Weights of a small mixture-of-experts language model, trained from scratch on English Wikipedia.
Size: 12 layers, width 256.
Experts: 24 experts in each of 12 layers, 256 SwiGLU neurons an expert, 2 picks a token, a sigmoid router.
Below are experts of layer 6 (counted from 0) of a mixture-of-experts language model. Rows are named gate (a neuron's input weights, with its number), up (a neuron's input weights, with its number) and show model dimensions 0-255. Each number is 500 + 25 x the weight over its row's rms, rounded and kept within 0 to 999. Numbers have three digits each.
Before each expert's rows: a language model's description of what the expert responds to. This comes from a sample of Wikipedia text that the model never trained on.

# expert 11
Periods, paragraph breaks and clause-starting conjunctions such as but, when, while, because, However, ending or linking sentences and decimal points.
gate0:462439458471509478491527536453476520428486556497501478508546513464476524486552478509470465524471497487514536486546485510470468510507537519524521479500457496505523515533510501519476520531480533504526512563471505496478504492511501537481478489511478453491510498473468481534466505488516477503551516502493496518509496494509432539499518472481504511488490503495511521531480476517514521526512507498519484468500446484479460502508467486513513501492493533515484524522515501517428480494476483514501519520494537478472514491513492474522511504483494497469518477491480515506499495455500523515495477486468485505513558454537474530503462492451500498500493444499489525526494477531472507481525459476504493515524539480551528529489517468471509507482492530534515491544505541510523445509527470
up0:505511502484549496503487500512518519528469507558492483499523471524499482530501484509491526488553520505507493524506485487498536499545504508493484493511486523464547504491475523476531512501473484476412490496507491488483491465468485524570523480467525518517517521491491451500499491501532524498522492466512484474521515514487552464531495521518490506494460476464504511489528456455497497516470529498588489497500494510480489468503493532542501477530520513503478471506482520458549514506496477491489530493495509519515456499466497502481457508525475455499533489518509528509463509544471532532562517514535429532505468520514533478478436508524477544526507521498491499479492541507501474487507519540544499470513467491486446497479517497510475451505500480494502495465481483519497512509488474

# expert 5
First three digits of years such as 199, 201, 196, plus table pipes, section == marks and list dashes at line starts.
gate0:515508528451490527507548499508439547493502541480489453482504519482505471498481491522502497511482500519503461486544486485494540493494502533483496513530515487485455517471537531540510510517494509479465521511523499501496515503533494500507489441460540553525445501494480527517520505481486495470531530497453511469517510536542501497541505493517541506545510491527501486544500526488494483526451463503534505491490537463461460478514533527509474532450501509500486495473531481437498510510505527506466513516530480514519470477474516460542502505476497475491486487462466481499523528482510503514540520506491496515497503479563521490470480513501526494522577524513520489519492446499466515503503477464535476496521526479446535490491502511498484513504481534495485543502535459491500525487549505
up0:548524491468470513498486482488437510501509497460489484497495506537508512517498505475472500514476482494559542508519494499531437544511510480496469485505479480509530501494536465485477513528484472519475473520498452473496449511467504463460503490481567504468494517476450462482460486504507511480487488549516517467536523499474518489475500476535480505459457489499477479479521520471488501494487505487526557561475478505484499517469484487516525508487510539554466496510509524491459466485492518481495524541471446476502437502529478521453486476499505506541509500498463465502502490493546502519527536523492520483554484549475503483500516466534505505467517516470525541482494487502500510481484529492489510523507498526527525525500467519509501502456527487515499461505511511468466485470507539

# expert 2
Line breaks, list-item dashes and table-row endings in infoboxes, lists and tables, plus "See" in "See also" headings.
gate0:481491519488511524517461477521456473496531533531473544516513518495480454457500464503508503477489501454464496490511505478493464525485480488490513473487482509468525455505479490490508515509526461467544496516482501464458514502511546451500496505524490495520440515539478492480505502534544471555521497488471478483484517484505494504524520481497504491505535564471507528460493444487503530475507475510530529488477501501540490523548516525499483496545504485501502484503480514481487506488446498462496500494446440523520453488459497545471544534457503453482466510486462465444520474463529518522524517525513499515475496524487504547470449464514523475510497474466474465481505520531495502495509522538473488507469521516490520500514536515524494496488523520505514505488468495498526493464470487
up0:507482431510487474493472465499483474523499483506493489491522509499444458522547472506508513482455516478495479505527465500481473487486503495520495450467471484477536497527464497489514513524525457468509515512517504501485526466486522480483464486512515524496482514495471525493520545493501509514518521541481537484494510466546495522550548506486486521469507513512537467473447478499550493508471509487499465503546541485446509523485502503494480495536494455497533490499524466489526497486440494475561488496502505468503493502488498531489468553504501483505504488518497509474490568451547459488531525510520513511457502462532525484452514552494461486454501484474533506522537515485521490518529539517493497453485487500503487508535486472561490530490513514480490496504459477510512494465496484

# expert 12
Copula and auxiliary verbs and subject pronouns in declarative sentences, such as was founded, is, he, it, became.
gate0:492526459474519539487512547538491503450472505501463486506513485531525510447534518527529504558491471527502479468473469511532554474505514498485508505513463494495528517531529494516551513475508501474478513520531534448463499492462500550508510486497522507490505482484478505510450497507462497536492495486488475491466504538504507488498489492526503490503491494509473481444511463484555479490500484509506526498562472453452458479501488475511446534467461483533475509508495520534468477502485459476508502501490486519486486520528547501497477460478512504477487527481526480465537485451477527528483484473491502529507495514445476491514458531473512519502546492487542502484486513491504522498486474535521478512503512457493504516488490488455476497497513511519462503528527519415462515500491497
up0:489512553505482494498529477495456480522536513503470483446468517495529503499509546474509491519476499458475463505517555497529473522498454498500509481466512513477472499488490506459483507527481504480492544471500473494519519519435523482527494504523478512527512471535493523475512533486500538511406487461507473448445512534505483467534505563489502478493538506488539450527510509440517463501500520472537482486462509495504480508493522497451492489483503472494494533513534491496535533506493500483498533509522494527493474471506473500496503514506478513502509513511466524509563515531511454489510535518511496507524519494483507518494502489521510506525483557480508517453464483500508494512493545536476490471464457531502493481478531505532483481479471461468456490546463520489498505509480512

# expert 9
Commas, and, or, &, including between items in lists of names, places or attributes, plus some following the.
gate0:508501514481527459528491510491488521478476496509479541501475504544480536547530462484502495483500513479516449539530504516474466537475476473529489494495480543498515523506545507509521470542479508525512522527474497513600523473480534524513537503536510486528515504495508508542497561503501456480475530512510463501520552453528534535490429503502524488489480493548475509499490495485475490505520500531494513458479471520502490494493445482498506526518512479520491498496488536497522520502510536502513501498491493450477513547477508479479519492488514472503525443446512507540510540449503501471485498487485522495496536527472472497458475507487507495567504504524507528467518531487488504472506464502533503498504467536490476508516486505489492486501440474497481523462528501472483507543494515
up0:420511533494462509507467536490527493501530470554526487490493538555505495483486461483457500473451516539504497496511514521450494518502501507489470540510528451514527515503495473484494493484465514503524466539523521505533532522477521489536536521526442520508513532513505507487494516512507481512445521477458502472504515506522463527496501508535503507463480494473500526494469503500501480492481493467498520527501504541486494471454456512478510510474497523514499528464522498477518502481461492518552529495481510511464451500481441485456473453504527540494509476523535486474495498513500486465488566514529479500523484499495512508492539485493511501482539520472479511474504519481512503485512479492489473461499500518495491499515538468527540477510521529433554500515533466482503523467442493

# expert 10
Function words and adverbs in running prose, such as to, not, can, may, than, perfectly, clearly, often before a verb or article.
gate0:506503516515441509519530534508517522560516494480529495484559481508554503535498473502506478489463431498506511472503538510525522498504503456486522530472512529500477507491538494475518537505496507519522538503458542471468501484466497504508556537470483428504484524518532564473531523499467484481506515523463491511470501510487473499505528487515529501510535499528483498489490538513529514503526528521512471519441494511473544508533480489520506527486512520489448493516480519487526484493552470517466479546509499484494507507522448523514492488481450461446501506472487485499462453477519509514513458493527490499485497486531515474487530519498521488487520486542445515476505523467492552530490455501522498474501529523540508490481498496527487486522492532460518493504497504523497500516459507
up0:490507500502506508499492470479512449518501552526491518491509537506491471538488501497514523487484502477512491540410498513487477522509534500520519502507499496508482436449506510455534526500514546532516532489475461493505500499474489490531492490491516500469480476501503492504512525534493519476474526506526468494479455488459521525518565487544508462514543483531533517467526514490497571506501475554522526476548564476511467507539457456561520478510524470506518496493475525510506496491505457539522504484465497518526475474498486496470516501502510533539472494529511484455542518514531477483530550523516501520493524512510473503486468491521503486469537528479502539496454494495554517477512513506512515442463518474495478494481458492503492508507507513510506498513514491526533491504521514

# expert 22
Table row-end pipes before separator lines, and determiners or modifiers before names in music-chart and sports text, like the, New, major.
gate0:487530490495527520495521525502464510479529493502491520561514505494501474473455466509507497519499489499476515520538505511499457512464451469479481489485528511477524499509482502505527511500501484502523460528475504547462503487464488531515484481476484480517478541526514549461467518548471443542480507471496509506514491526505465473508496486494482490554495450494486511537504501499519521522508458525520497480494502506487511551468532485473499504489504471541495532443469490524508477490505479548435489562502510474519498497459515505506503470465525512532518456525500455472527483508497466463446527448516518441471529514532471497528498545498505472476511534548478529518505506462496448535487518525503526516477512495493487490501514477526535503510493503495473469484502450481534528513510499
up0:447498532496474528486481492470495572488493507461513490513494527445520504504533508446509502471552492476478496546502490520520477526486526496453493507535514497511493488477495482482478519539516464512477508485508473509439513557542517471458547496506499525484486483522494552500496495485509484531481496485508493540518489483513523475499496472490470473526472521457452526472469489515501479497507493456444512474491503519492488523523464495475509497529473482562471461500455499494469526504528486505484505500476515505506497444492536491481490490490476516487539517516475515505518439530508503495484501533537498494522493492489466455494514499460543436536509545497470449490512499497510496486521521493490483455516493507481521507448531516488471452496498506501480493502472523568477500539511512

# expert 21
Sports words in team and tournament text, such as Cup, League, team, season, Championship, won, footballer.
gate0:501549529494486488456489478523482472550546529467489525489521485492437498493511500526512485513513525497467479499511477439495491483486508505520491533498477521485495487509506474537504499503480517482520550522490514477520469513502559510509469489500467473493499519481538538511441512472505520488505499493525525497505479508501476520462520502508508479504501497501536485504492454524523524508460504538490527479540494477506451501562520559503467492500579559477431486555516545506527478503512508484508493523487527470494513470495509464516462459470484488466520500529496487519518486497521508460480497482468526450503491534489474489498527445463528507480523472485512497508439459520472529488445513503507459518493506487499503526489482483498520493464487539512508457480486500499530500506534491
up0:480530504498478526545486481545524479483513498468518515461508497511478505491499504494478475465508530526505520509496483431525486498510511525490478481464481494504520504475481477514529522508490463492515501498493507503503503494486508514520522477521487438472522467487527517451479534568506510510499489435438526496489504491497483505491501471517553511498496507496542519499497491484486541552432499509506506495505465457477473492515527514512497516479519502454506486551502510531478525506522530494541470502463526459514531479486525494518510509443504454522537497478498450536594500521523523477476549492487532472499468477524506473489491460503495488459522479521485530512495497483472527531449516487508468539501514518505486551450456510491518485492514542473489482468485521516498480511489501